Weights of a small mixture-of-experts language model, trained from scratch on English Wikipedia.
Experts: 48 experts in each of 9 layers, 3 picks a token, a softmax router.
Training: a variant of Muon for the experts, 497M tokens, 7581 steps.
Below are experts of layer 6 (counted from 0) of a mixture-of-experts language model. Rows are named router (the router's row for the expert), down (a neuron's output weights, with its number) and show model dimensions 0-191. Each number is 500 + 25 x the weight over its row's rms, rounded and kept within 0 to 999. Numbers have three digits each.
After each expert's rows: a language model's description of what the expert responds to; "comes before" lists some tokens at least twice as common just after its tokens as in all text. This comes from a sample of Wikipedia text that the model never trained on. Tokens count by the router's weight.

# expert 29
router:527531480467468484505522520466526509454480508520500535543523486473501475506504571467463471490509501491507500511505523468460461466530474544471528515470507507516521483513453487507447537499482505503479483530523512508514450532501525536491512535515487551544491488487444512504496460555484499510522527508453473527487521502464513493502511556498468480501500546508486472499516515444478526483480541524462507471472518497493529449505511505516491487505479504467489477466497493472489522521457508515502468485479458505499531514525508477495519528474464465507471483502493485499457495489503526506
down0:491514498496470420500540489515493513522516478517476522553452506528477519497494515520473474487509511508496485492487507460464524440524508512563495466534488496526513535551457493476510502444500487509543473466512486499445535491511482525508488492583527493487483531542502479497499514482510538470481512491515457491490474511471520486513501512552547518509498497473499469509487496509522483502475505516509462490519451511504519497508471494514504468509515482460528534475501511484521491481507512478503520513462527517526541515493510535457493499468519455491525544557486502462493499476486502487
down1:426505522541509510521487501506495508513504454459502490490488497487513512497513475502489464430528514441441527520510507473450497473502511501510557494476466487467532527494471517482490516510513504491490486469481527511540494506519535492449483470563578525567456503474554460497494490485517501539508509523487491502515472494495559475498474513490508504562480454501530511494522507482480460499459526500501482530470490485529500496499485494476528513442527474485502465498507521490491499501519488508510529461515520522520490466501483503496490500494474507507500516527526513518515510504486510484
down2:521506468482463448449489493531499492496500551489511521464515438480504494556498474541518474491461547473484535491492541504534525471526467486511513467519529472520515475502530520485489473491498528476480467531528512508543486494473469499514501486492545467495491510508485517470493500468534464481509505526488467491524482532483526489454474485486514546506470458494452499500443511524500517529471510495515477514505504494506510475477545561503465511475573499499475535526539451508528511520477524518518509489492488466516470526497496501536503514512503534520457512494505512538483497510494497482
down3:520464442504514535516532527504510497489504529574510514490539523463512542490504483513500533495527514446507513492485506541501530507560493552465517513495458468486519532538475501520526500470535539494469461513502495490504508465510474483457536497498510515531464480514515481454534501516510503492571485527487467460482487510503464459464466485524507520493522493470491516508480474477523522495486486478507466511537538534507472498513502527476455516498525513479515503478496490477496518485469488474498516466517468525535491486466481498531528524456479484519505522508546458488508461506470486492
down4:496505463469471523452495464463475506520513513480519540511515504538478486472528502465477463527502508501456491494458440509520532475516551533515484528433515513478504486521446503480474525468490533510463449519570474514585553490492465551489475473495473526506471498503536468546459510521502486561510500492478523493507513505500471499529456528510483489495515501477491479480522513496494474483496487511497534525458509499488512497519544472507478532495506515479504484470505478497538495463491510507496499491506468484517487543513500494507538506465502503482508484508509491492463505495511502501
down5:492481535470474493494499511461503502456484483545503504481490452544541485518488530484524510492470504560478490518519494518481499507505532477484530437554486533503462514506436455522499516507506540464446483477493510511466467495537507484496485493480460504513537492484445480496508456535532501500471509557474506506504491501488538498528495491527461531516506506477526505501535507478503518515482490519489471482495469490533538494503512531499505482531500510473538482532493524520466487546485479508477488498511503457506490447486508536518536522501547531512492454547467525481507529478491513512
down6:532443502524495450509476489509525530487517455516501520527495479470498463524489550477496546491499499492496499523485493480508465485467534509531509449492514491524494537514516543490505488546517454514473478496553512424507496533471521515524507484518468494492560504531455474525513487467476513538513535497524484504517494533478524465480518506514509478464510504493493517535516517517506459525480530543513483506509528505481497504529514525495504462487461492497473515492487448530543448498509516486517516498492471498534526573512521512555502499506501484513477478503444519492488489489495534529
Clause subject nouns. Pronouns and noun endings that act as a clause subject before a verb, such as he, they, she, species, crew, (ac)ids.
comes before: "was ", "of ", "and ", "is ", "in ", "were "

# expert 11
router:505512509528500506517515495480474543484533508502525524487473536530523473497463520488513489491478541532450462509518499506534493490448500492495507519501507496528530463461491542475570501518526471495484503460519525472485502503485486468469509534478459478500481473538522503530494552509530507495539493529492482515532524520449483490548474519444500463492547460536480494497502503512530484482439495494544526502540486471583512485494487497508512493532493511478478526496531488498529495488473501493518489511509480524491471504514581482471505483486496485525456515474510503510472495530496495514
down2:549511429489503455523531486475480486515519510517478486493520507520484549528518453456551503477466466490556526503525536538488442516501539515462479507523522456490519524499545511447467528520516519494526489512491461489479529475469482548509466487511479471488485515526452480489474522521506484536499497461509516430487511471503477457471476461475517497526458521482468478507492500497530512504511471509473514465494498453503477493548508531500507516475491482480516520521504457520484481488527478487503510475524505517501522492511484509481503473512523518514501464530523469500514517517474505510
down3:478455483471512497488478484485449484513515478462498503527519514530460503478512522479453482493497460536486484516507550553537487496491493539532479538538504469530493520490454518498584508530481504551523510536484490464484503483494480479500519507526514531454519512496566537481508495526501496509550478499501517453526514520547487498504490503480451494502498519494500523497492528516521489523462485519531483476498484493521521480474488489480497470504483520525497475450523491500529501511555468473522478498490469521498504511516498495488527439489504447525511557498502508513440512494490485508
down4:522568513528496499492471502510550538495566524491498518527522541518468525462469485506494462524487537526484521484516485499448521511509497494499500442503554488504533498489477473512461474482557523510520489487532546529493497513523500483453542537533527469518483522490487494533505481525440518549527459508498507525475518477484536510510484501470497482453524477509496501512505484494539499492507543529484514521519499493497442504443509515493531499490511469481486506519479485482428476510493496503507466528516538502510501493481467484508499511507541478460523495483522506502505523466497496526
down5:524502501501493488514497535527465467482510515457494483495508468530537494525462533493507541506488534521532541493499483539507549487508529495478483435511445493507502498478557455438518490501515483518470530525538478520470532493502541503486498502472480483503492514504510481467496474526500533506493529458483521520482502483452485441536511501452492488469535509509484482499509509492486534478491513501523524464534447537490466465428524541498493503519477500449516489468493488464481484481502548482475503472530509535511515517500463495507546523507508503468491490474520499496505484482525481524
down6:529488497488511475536557473535486457515450500519514517531501476523519493474532489491489524492486512478512496523517508499503479471518441468490517484499505511505528493491550485471503492507476534512458439506541521466486481529487489505475513500476502496464525473520479531493494486508491501462528458501500464519519552501533553482532513513523523513506503457514467560508539510509487510476526543495529500494498500566458489512487509479493500511493485498496494491495519457527507521512491483500498550545519548520466489523499505527497467482519460498598467479552504511475493510485493512509
down7:531481501497508482494501487520489546459438529523485544519524518466463516515533494484543482515512494481514503467527465509499500520514500516500470456506506537533514424509536488481467461514478516509514473519511482508495503541487508499510524454490520473464477506509534480484500490469514512498457505476542438557513495528524512484512488499503450518494523531464513467520518508518480501486438526481544453537473476473551476496509513531533470504496508515507492512501549547482534500493491472505536500490537510465525495480502518487469493479486508493528496484501514497512502508490451505439
down8:496447541505432522486499518498526513464469475486468478531456491523497462515501537519508453503520513510503511493588521467510495482501499475474488519553503532507510497479446477515502484512521487492482543474493491518521500456495445535513487470498490523518533513496496507504511517559472537474489451492455470493488479526463464503489483516520461502534515514505488521537483475495499509551490500525505484501451557480488488461513527506455461485510520490515508504506487502483534465493516507508534487464547482489491463516540527514504516489466482470484504518517527482519475485512509526482
Common-word endings. Word endings and short common nouns closing a phrase before commas or periods, like plural -s, -ed, -er, and words such as name, school, season.
comes before: ", ", ". ", ".", "\" ", "-", "\n\n"

# expert 9
router:527475533507497503504515498515487472501526518493480523519539498430492467517462503470494471504508412470517492462558448488484516496465499516489509509509482503528517527500485497468521499508465549518482510506488497522550461506527507495509524489510504527544541515466489469479522501503462477527524522563493522505480529507525525468479475508515475491489472479492496465495493503515483521477492529533543517504500512529509495512508475518498470539526487511466521532473506484528463508472500513485509470486515498476506532496498475524511522465433507473551504445495504502568462502521489525546
down2:536523497504523489465490486496511545503500508521542500490510480507523524523508527509488496538533502486484511515508469520530487483467442521569481491493506470459488511519512488471448536525478476522466522514487495503485519504503486484518548492460484498475504491546510517522481483511482523490470513457457451503491497475481515497504520566526515470482505582513506517517503515507481528559470500497470514490518449513463465506490510477459523437471509503488517499457499505487505450538491495518514526512486443496504527516486491458497508525520467487533512509477523465509526545537491496481
down3:541455516499534528558505456443551477491472454466461506482523506526463539507515488518481568495505532489511521483527449543462501515508518473485488503520502496496510486503526494514496495512519479512506515438457475490557494484531515481491476460489491555552474506479524512474524494508484462489472511471499505527498520462482483538524478517495533488477466488489502510490468532493501494475522487469485492465483527467498509489498494545491439502499542483487488491555512471487504494499495521514495466502484494508470509470485517506478477472501456551520516472477497517453494529497493485495
down4:507493486534505522498497507483508517476480503468514486469483483537501478488514506522551546460530494496531485501495529516541500520502549498506514464500535502498524518481508486521541499488540491543491546505503496503502483509507530527515432537463466424519501502508474505463540557480491474475530544485520447524488478476461441523500527495492501521484518474455460475496506476464516489456522459506480491455497500533502513522507497531494473480522509493467492519524493507517494497502510489514484502463466485462463507514536448463512483557470544495536475505510517504475487503514526510496
down5:504519536445542492495472467509512539473536498502467513493549504518487453474451510486530522475436482470465483533519531513483486503503540448508550500520516468524480463537494517480497476483478490499508468483513472466508509512483456531496484483537482485535523499530461474503528519538536497473531463483443508471474478477503508518526518502542518499555505470485538524453456529537489505477484474517505476489466520498524476491502476475475505504522491500497474496514516503501529542517511518482475510474498537502518508543519475444468499506514480529452490494494491495506495497525497479495
down6:495458511479497537471496491508502520512474452485524489441513509450465496546513479541522497463535549509492508545522533498496513512462509467490501503505501448512516518524505543486481472526485465444519495516505513471492431487499521521471476516495527533530521536499472488511502471518542497466504530479493522478518525506431465497497452496481487493476518484493513515492497492532518531505514516524500467496518507482490521495491498498507527502481538475426510498467447467509516527501503509506528477488459493468518499491522506540487487495483516487484486476524467548493503484481517437553
down7:487548523496503504474511446536516481507485470555490519548499518493492461452496497470513528493493515523502469499479469495510474520501473534484485523487489498477499496524477477496473505520521491529539487506491521495492480519441486514507518471509509488486484494484531559530518515478530491550529562501512507495503505527450491509516483467506518509496497522537519477554461508502498512488482519472507447525487494495422491499508499524503471561491516468506512531512523483475460526466519538540477484501485522465515507498556507495510503474519538481517532465529526489468453515520526444503
down8:518487538496529540507505504474532532491530483462474481524492498489450494448482448507478472492487457488498494481557503511530475490515468450452501473470524494508503485503528513540508541467510506510521504492490538494506465545548475560465511509491480532505479510515492509483490498501532527514532507494484497517505506504492552481493498465508555479458514447481482470500540535505481499489511507506484494507530483526491481519574471532496448463497467457496475494507499486514477500477501500491480540510529469517460523510498529531497515516520567538513471506470516522498489511517479515506
Verbs after subjects. Main verbs and auxiliaries that follow a subject, mostly was, is, were, been, and past participles like opened, released, held.
comes before: "in ", "to ", "by ", "a ", "as ", "on "

# expert 40
router:502470455475480498532493466501462478440484515528523501567531463494474479473477577489473472492521506492468520499509545485527487505530479468505513531498477525498499473538516531537482530498478517492508478541534561490494494520461510540546509556488525512513536504475455475504482495487497473487546482520479489535498489499507518500504464498533481509523511520490484471522507472485445540502457501508511495529484550488490521494514477480498514527449512521503475521466482506497500456500486500518504481472471509521528523505529463523471521525525521480530496461504506485513481468499512527539
down2:503475501549473496479484480533497487500487512526487486509538494497486518443532508500490444496493482488502470478500485515488468531495497540510513553481531527502515511515475518478482502540510524489481509476495511478513546488495508507499541501473458494511514471506495506517515441485504504501493451478554463494466532518506492498512490545507526506480490456534516568538496468487553555512480519509484479473502474542466489460447492508523535445499505490489527507493540473513522500529526483529495522460477558572451488471483524510502505481475500510517470485494517506500489466527484497484
down3:525506541527453513516543474479519500464515525501494482499501507504502513478492534519523544475490510483565539520507504517516494508492522525505485478479507453456535498526535579523506497497525485498482473535466536495529446448505503479498487529508476550506483525484526480520505461481523507516510461504472497444540455522519483516501530460505510523457472487480481493531559483527528462507476491476459489525505497480499523517509561504501493496510494518506481496518514532489502496471479498495509480430498494511480503448495497532471509453521536507496479521490541494496513523493520474487
down4:509439510489518503502503496488514494504518543509508499432479505486556517500499514549519506500460551502496494515510537522485475503499506459489516466516485485453534486482486445501516500468464542483502518440452510461466491465502492485474549514496492494466432498498506509510480508501494545533492504499466479496468472518482533469526507490469522498506497474442519485504510488513509471457520514475525504508508458474515503499520470509469526455475481478520481488568509499494529497481506536504492483484516496488472504508517461531488495488540474523463525504513563494521462524491516529531
down5:515487478463515473453479472529503481509506480544497511453528464481504490483495479480491501541508488509524491520496492498502481526482491467521501471520506419505497517502537497525478535495477463491514548478553472512516510488501508507505461511484535515515484473526513503496488487544507517491508464517491523490516540491512531522503542485497475557507476536496502496449483488537497458486529531535514510517548491510538451498489509525510467509513520472547487515528513526504516526505472517452514558526552514487521455502486488511547466471490533537512523507476486574507486465510506512480
down6:495531469529491491507488459514509545472491487481501492467491525464480522508490520459487485461488485515503500466503536565527522521500511513452517482466453476474498514508526475514512480499525514444492544508453478528501537512490468512534476514501554495531461485499529501486550495553539510496477534510510494437484453467522541503494475486512467489474544471510476515474493505461483480502475472482486547511508471508505505492470504498560494537533507538537498493521511518512490498514501469475522460515519478518490515456501467484475516493490510464485460507491461521491493496547481526485
down7:461539501492474493484498496486524571506460501508556513502496544477505458535458471502515528513531493499510497494472522456501500525454467523493492499512498494532536456458516475456508551499487522464510476528519482487454466543538525486516470518525511494489535492530482567484491472533457523521492498507496534495509475496529457506504489516489532485493464506478514494518514498523491507512478501533528505535489485520477484522478509491477505498489525500441520505541518478550479505508537547519467460509499467479497507490440519481489505537505499511520523499529505505548500464515522506462
down8:426502483520452476492514493516502473470530465453447542499531506519500504529465477512485518535510502483521505517490536522473450494547489512517514496519507505488479490516484502521503501496493535525445528510505512506513477511483495541474526532524497495474505551517514552518509492493547458502528517512527511514485473517487480538515464492487483529564443517508481493522469517539472551507485508494486498546484482524539494497527472530485521516496477514456522494496523481423506514479488515484499509489501507466475520537497477472467535496486499539514507504516496498526553460500509538484
Table cells, headers. Blank or numeric table cells and column headers in election and sports tables, e.g. Votes, Candidate, Aggregate score, empty cells.
comes before: "| ", "|", "(", "– ", "/ ", "="

# expert 6
router:547491470479518474506482507477507490473549515501529468503506521496493498485488494471524473474521443449502526466508489490495492472478532515506497471493473498522486531509487520476494499509516481515485511479509508530528477490540496464509540483481507477520515457472483448461499450496526523524503490503515465495515465479547517510499500490492498498450492509477553501511489454442482481477468507496440508506496479544504471532533449505528502512521496492488542528533496488508474497497476509467508454530518452517476498492489449499535486491450471462532520467517501523538490518531465537558
down2:476505484480506501520463512472500557501457499505510508465530475522466465521487454515545450546492489443510517498495482471547478487537472500496470468499499484532529533478488514482480513442455464503550486480476491510473503500527525487508474505515510491519537487499509490536468530486487514513523486503536511537533501472504539539516473485481486519469475485481506506512503508484470466492472527490540526497467487497494493465520492521516514487492464528460512452532545535485536516487519482506482545494546529539457491554523494474478490505464512487483476490555474475508503473483532501505
down3:482485509531489545489547517489492481493528498500517531513468506478479570505479484544483475531497508504480482459519475520491512500489483530499514480485490515548507474501497491509450462497485498516520518499527506442515504496524487518501497503487491438533478543508469510525529480493472519538489450517483480423480489456484502487486487497482518522522501469514524498487513482477524477481482498487511512485398497501475531501518502554469464504542550520525526502486553490511493468494497516514524486538531453513494467514527496514503530513531501479489475523552527488454501502516502499486
down4:488507468486522531491486510514506442466526523495486457509510469511519517499487510516537488503483477529511516476417485475493502488519467466480490493501450462492483504502469498500480448511501502520492510533527502534438479507494475541516501516466486521465474519464532498517460525501467468485480505506491489503474478482544535526509510505479481505475500477439495459466493581526541519521489519513477488509497508505494468455485508504499523510505462520507471452501506492494515505486466513505507502491508490547489451490525541498505469469484512481517438487497535554521454533517521512515
down5:488523476485538491502490499509491518454522480483517501500536441495450464507469502507520487484490474512530504489465523536465456477499526516485454450490475473554526516531513533497474509530485466489474506499528491469496500452509476518506496503543499474473506449465520484528470511526511510527507474495515499497499493488521509498534554518527478546507502474531487526509507503495450514471513518500539501495513484448484474521520542449476514484486458468480445513533501457475473481501524446544493482490503525481500504504499515518535492513525471508444520475489468520456514479492497485540
down6:453512502534504530532534471521473471486530524512466493541515501498501463505495500489502521481503469512514505495506502552479472513503499503524506442469464508469440515508570540518498472470499491495458496472528505472517526466508443507489541496532475499511477487487483523541496497512533539500479469482476535511494523482481511493517513497459535527494482567544506483521444527508488534518487503526536518531493477492473491478503485509503480520505516497566526496503471464488475489491531493471493512491476510466495503492472476496511511518511504510493506450518527559481477518471532434526
down7:540491461503520489474473468467487534458523490515524508460527469497475506477502524513535475493479488549498543500509492519526495502486562499537470494505478458492516482517518489485477530507479496518481481484504502471486473485507506452505496492497439531481523504533540475503508540540501504516522538503499473482499518459472515551496524578533472517457510508471514520561533513457502519492500503499495496516494511465514565475508446512492463473490492494475514508501505547485542520478495512535497505472522483505450556500482517516526467483543480475501484496489510484497482525490476523483
down8:503498546499511494483497516494472503502480487481489521505471505493472483534452483453544518484478513477532556554472435521450492510493524510472510492511491499520520471482494489481532511493582509521445524511498492534513489458527485457481523519470525465494498485518491488522550479480483480538499519522495524518489515510491491479529467524494516480507483502522560541480475489503528496509506518517482478508557480483492507480505493474446507470523470485483534531486535527534517489471511516511472467462521481534485529499514530537514546506467514550526485529510484532513468485495471492517
Verbs after subjects. Verbs and clause connectives in narrative prose, especially after to, he or a comma, such as bring, have, would, which, after.
comes before: "the ", "a ", "to ", "his ", "that ", "be "

# expert 13
router:496507494493527505516497464470487454470490500518530479499469488473504510460483530499488485483485535479485524521456479529463503526509498524467486508481548497519503461499499532505482494521491435492496501519479499488474504522507552483509509435479558463469518463507521532518537518496465471522536505538464474459540512499505505501490517496486520494489502547482492523523492501490516480503544480507473525493534537474502494520531515504503492450518516483504515453507511479491501515524561487455481529468514470509469533484506464531508477475571435553528510509521484545485497494488504520498
down0:520525477543496509468491507523481482483501498486498487510469480471459524497500534512511491494501478532468541471489528487522506427473470519525500453487492491492484470529506490465496464503512491488455507515478487443507458487500491512472496540477512535479488474483525443500524451498487512517500519518509519502479518512478513502473521523499503462489514536470507523463482463512492483500513471510509508485501578487479525563501510498451494464487498471519484539487507509511468531522509554493504437483479458527507510474479530475490468528500535511471447514493519492437459506462496482483
down1:496501482457490509488473497467483525501508429522515541486493503512519495515442524517514473507520513507446530487547511516490506519485461503547466533544472512482485505515490518524440519534496519503502532514472534521468490534476467508491532518479510494466492513517469516526515526445502508524531461509491479491474513485488522490454499518546524496520491507464510520523532476496496502495535446502471536492461516509506484553529497532507496494507466520443523497488500533536560500508469518465488514468479474527508503489514489496549492533529472505470508501498486464502489551481525543510
down2:475502455468530498499499511558497492519505512525481491460439468518488470470495530509490536477478500497447494473463515519494542527508536473536487511446510477521468524499526540464492491510487509475518496468532486484553480528525501527525495537546508480504441475558498552519505530463499512467490497553493535493513497490502484512517494505518503491516497532476507481506510519545509504518507501537519473493510470523560487503501538517512530523536467514521502509524484492591467487502471476485491502475459528521524523510488508514467521480490504510539491515499498499489509513451492496514
down3:480526475457498484525507455464511515522467494465497468506500492553508488490504469499446429492483502474483525493500466522517522476482474510524504522473515525539473520471487477450521511521495489499490518482515488545494528448493476491485488476477529529497531512502483513513500438513504534525514526491524549490486474524512527480528544501490495509520522516483474507503498531492525420504501495495495487535511529531484519472436487506500503463512521513495458459537481504539479491449487500521479519506495531534476504459515560548503487518488505511459530522533499522540509498507518515510
down4:558488495500463466464449497520539519494496510501538532491482514494485456551546490549549500508544440516485449497511590517482510509478472523494521520521551490491474484441466497472493477478511479470496487540498490457484505532477487513465495490490502489480507478503497507508542497550538504460495538504488495479475488544536510512507512508508484513477518525510467489510473518469494511498473551495507461525502490483493497539510532472488482489533504498464502538516524504516515498501514491535529483509496520505502468530513531446486487525545509505514524498505483525482473481519495466512
down5:496450479476514501461489546510483493513488529473513517511479502468509518488559514553506517499475487477483460519551504507469497531543473509515468508497503510504488494464503460519488508508514491479533482485495481471504480471510504480516487489512493522500500484476440442490518487505515510527482515505485459467522517494510508476491471505501538480497516499499536472458477489499536504474500479493463552482544533497518487529487499529502555500497557504514481479484475459501481534506512494464491552514485484519468499475487479593516533455496525516497555527503440518493506513455489521539
down6:495489469480495490450535520483525488526485451530503482535523489478506484545495530463505505473511463488491491481501518490509512496499556483484514522472543552472476504534492529534450494506524529481497471444462485492486418494510521485511521516438544489498467531489483522486527511486509531470514485524509484511473508539509476498521517457468499498482469487486507507481472497495482497476519506484516467515543439489493497513533485513503555518473462460509423465521470474486518491506505491521515469494473478478529505551487526484493511510514486499535530518504475502512484482534481473495
Sentence and clause boundaries. Periods, paragraph breaks and clause-opening commas where a new sentence or clause starts, plus conjunctions like when, while and though.
comes before: "The ", "In ", "He ", "It ", "he ", "=="

# expert 45
router:520488493469534452475499486477558509508547511485524483491524495538512527491485498502475470515516463456483552499522447507491517488464501476511508481512499489523507500487527479493500515469519503511500515466473504500508461488518516476511489482546471481515502470495531495478519537494484518515530529502507484468548495487510533512497503474507527511497470519528544545491468432424510448517517507509466458472535488522505470537506527476453534497515564490487515471511528478479506515479516493556507500527464514526513492479487525475520471531534487476478514502513506540504554487521528482532
down0:498478520498525501474501508522554505505518476456485478491507476501501526530497497507464482493505520480517519502537505540460487506483494506523513448490530455475507556500521485492531539561483467511515499480514481520472476488534508506465548484506492525514465489435432497527474542480517517480470476495491484488490504520476512483462519441502531495481440461506495506509492501496517478540512530435509487532527511511512490494493490510498460488455515487508477491501509539483499500523545509498529446494533479546522458482558469520501460492493503491500528498535512504501492533522509516537
down1:493521482484513528464531528447509494498525502496501494541531460475546519515514506512483512481518476501508490536445491487474462546506509499494508467496481463523523530533462436474479504543514496504455465518487513466508465494515477456447455575510518456509509492502486509488506474529527503495552515515499510520524514506478490477503497511486519498478520474523495531485477497532499488520487500519483482501483508518475464544543516508484514458535544417453486510523521523490520517507473511503496514490479513526479555515535510478503509526502537515456503524498463478504485477528502509513
down2:487494525465529468538474505505476487513493490502476504470502486523517483499459502498542496505495555524513509490498498507483504489465495484482523486539499460467472497492501486476483461511537483512496486466553519510508506487521443433463481486540478480516494483566486472490488503530463483536506537476493525529503477559478483513500484519483465502504515551500515517493515501485477518522526495500468511530505510490465507487523468542513565490524487504481529517480519467522509539494491498516484541480499543528546493469506545504443519480528494526505515516526477468477436485527498445471
down3:528509466510531482514519515476488543538485538473483495509494488533476515516491443491496472508484506464461547501521449497488486482561495484464534519470475444507457452496507542474513510543545512515491497537468512451512493492523497474484493521505516546498511505504528554479482484531493492474478532514462477528496517490481477526480505476487506561485487479528520496500441524479464480474497490487446508464475490482486473486480510517508450528490465479516524494496539498495525515473483532512489523521488526492523486494468486500493516518528487473489519504479485521538481552483466454510
down4:490476431508548504480516530507498483484515475505519494473453499514484515464497488521515476527527545510490522432483488556512503511476504521506549473489485462550521455527482482516536491489532489522458485520504497531479502478484462469503532508476458493489493482531469446517468474465482496521534480517474523505469503507522492483477458500520476501491494512499508506494517490467479487499493516500499546480455507503481494524549465497542446527542516521561520503475517494498489519484486520532473469470490492507508485523493478522493527495508454485492454493522512498491496475539438521539
down5:535512506459504487533452503501471533491486516468467528502522493499475541505496526487460504436477499528478498521478491482523515544487481481466504502522502475502514486550544490499503469501479513502556497484487478458498515539536483451507451491510456495475523475508523503517504489521513492499494490522561500483513483487521492529514480474524511571483514481504498477472536492522482492502487515513514494441473505504513492462494478469505527513491496451472472510522493495573504480511447535500560486473507468508520476493494501528451511533493518490505479532467454459497528499518518529535
down6:485499510504518523539504489519483465490566506511516457516478560518495488553491491496495492532481497495498523518486503481472493460471523524525520503522493469457455512500498502543453516496539501548520526549495466529463531486471476438480540533501517464463509485507509489467462482451509485460475506458513487551522482514510482514518494483516500513469538511531539492507477528491499517500501527505444445478502504524464474530466503488474507500530501519515505488526484494571508487524513485500462482528502547512516512495517495520509491484486462462471490497506509526524485539470519515508
Prepositions before noun phrases. Prepositions and quantifiers that start a noun phrase, such as of, by, with, among, between, several.
comes before: "the ", "a ", "his ", "their ", "its ", "an "

# expert 26
router:534481475485437476520503517479544518443487544519516524494510502447496494500458549487454462498520522495519531521484515532511492474525502530476521534465480480514520517501469527498488516495494527498474450537536485458500488562515458541510493540511489511550489435478462498510528507493511510528544513534484467552477507485499506500484520521543495468500468536487472464514491480447456508501440526500506511477522520475528504475518482513494523525489531512477456531525535473494485537512479498516522497531502500496518482510518514493488505495489482517538496527488495489494485499525494521501
down0:514505514474458508493500451490471485492476537485507519458483482507515475503488510526494476464484479487480527520515527511472486495507556484489522534544459491504493535504475539465474532510472486496504513531488510510457518517475539508477506543486512493481511484515496506465500476482511504503448461504525493523531503471485505501486482524537525512496504514509518510554508511564471481502540442511456533483495511507515513458527488463523504547546490506532545434479497482473524550550540539508482476470502524462495471514522505487537475529496517485485522489499502461518512511531481443508
down1:515503460570534516496506505472507454491484482482476496504501501517466495506506486470490442533522482549515491490494492498521517490513522487476505557464520451451518508492453498464506509504497474509458483545456523492482454499517508475541466521497496476521479477515472479506500501534537497509550499478485522516541520533497511523502492513543480525505495500554570529521476490496521498509545497512564505501491485478533500492501499503532483513493530494460492485499463489488506502508444496484543517495472479492476491517507515504499467455502509439514511512492456521486524459529458471477
down2:492522502477492514530475491539511500509504433455500483519546522442499490512498459466509481465538451500463514533484507489500510481507538496499488471535483468486468438505479462513511478529542490493470452491487452488492473501507497508466468519515490481521529496463516513547501512512467545498487535468470500541493479488492459497522439492540507508513490528489497510499511537500524530486507526513479503515507474486534508462464534483504552480498473530519419488478497508520475486494541537506494470478485530476484499467534501508452487499511473474500477485494513488518497475479520477499
down3:516484523462527474495499512473482570503495512503483488505496515506462495466508472486531483539513487484487515508497517504544518469546494458492503500458483483486532475453509507524538470468476460503494511499486503444447563566472473508522460494480484504460508501561471536492479478512504485476496516494504490502505517529523526480515519440477541543481534471467503472483475490508512534499521514487511486504535516524509537481472515480514528503510504524475502477517467523511505467511515486465477549520439497499461499488500536503529510495482494478504448490512504494472459537527522467498
down4:524499482482503501522478506517487473519461488535462487493531480467496510508475515497469528506559469463485508499497477524555467519511460549491510530484500485523511523543476443517453503511537491483456513489480543524521489474482487475509458516504514526512517539538507506519514447491504496498529442504481497571500514498489494474515508481482482498519439463476478509475495493513510525520515520542492476505484484498495496514519499488525550504513473516506547494462483482484515490514498546485484460484507485471472559521525503490506510524452477462534512545524479533486508534503547480532
down5:548551466482479490525498515487434490504505470532493469490500537523540479483494492457535502502516446500493477528502531558507480458498495503510512479504540503490501481522514498491482494485522482498519510541542521506531502474482534484513502546479498491485490481514459469499484523494482529527502510497516488440464498533491529465514527446481531500479489546509513475456502457540489537510529509493480537509545446508502508503514520468499501493476544494518514472488479527497467519519473473543535523535515493486522463506514495482485516547519497562511511496503473518480505483483438500468
down6:523488511497529515516514513536526491522530469476502507463508506487489488463537447494508451484490501454464519533534466496483510526525491464471492503533527442524530534468467517497510512524444488464498479507488538506518479507479503565518573508547531513499492493488498493497530508500494544540541474496488497534507507479503504503495501466507514478476496515434561493499473581484493479512538496535491522477496436509503488488508474460481510467487509505490490519506493479526505515508508499481506512457501519486496515502517488495509528494518517517520510500446477519508520493541542518546
Abstract and common nouns. Endings of common nouns, often abstract, after the or a and before of, such as possib-ility, part, name, species, development.
comes before: "of ", "in ", "to ", "and ", "for ", "with "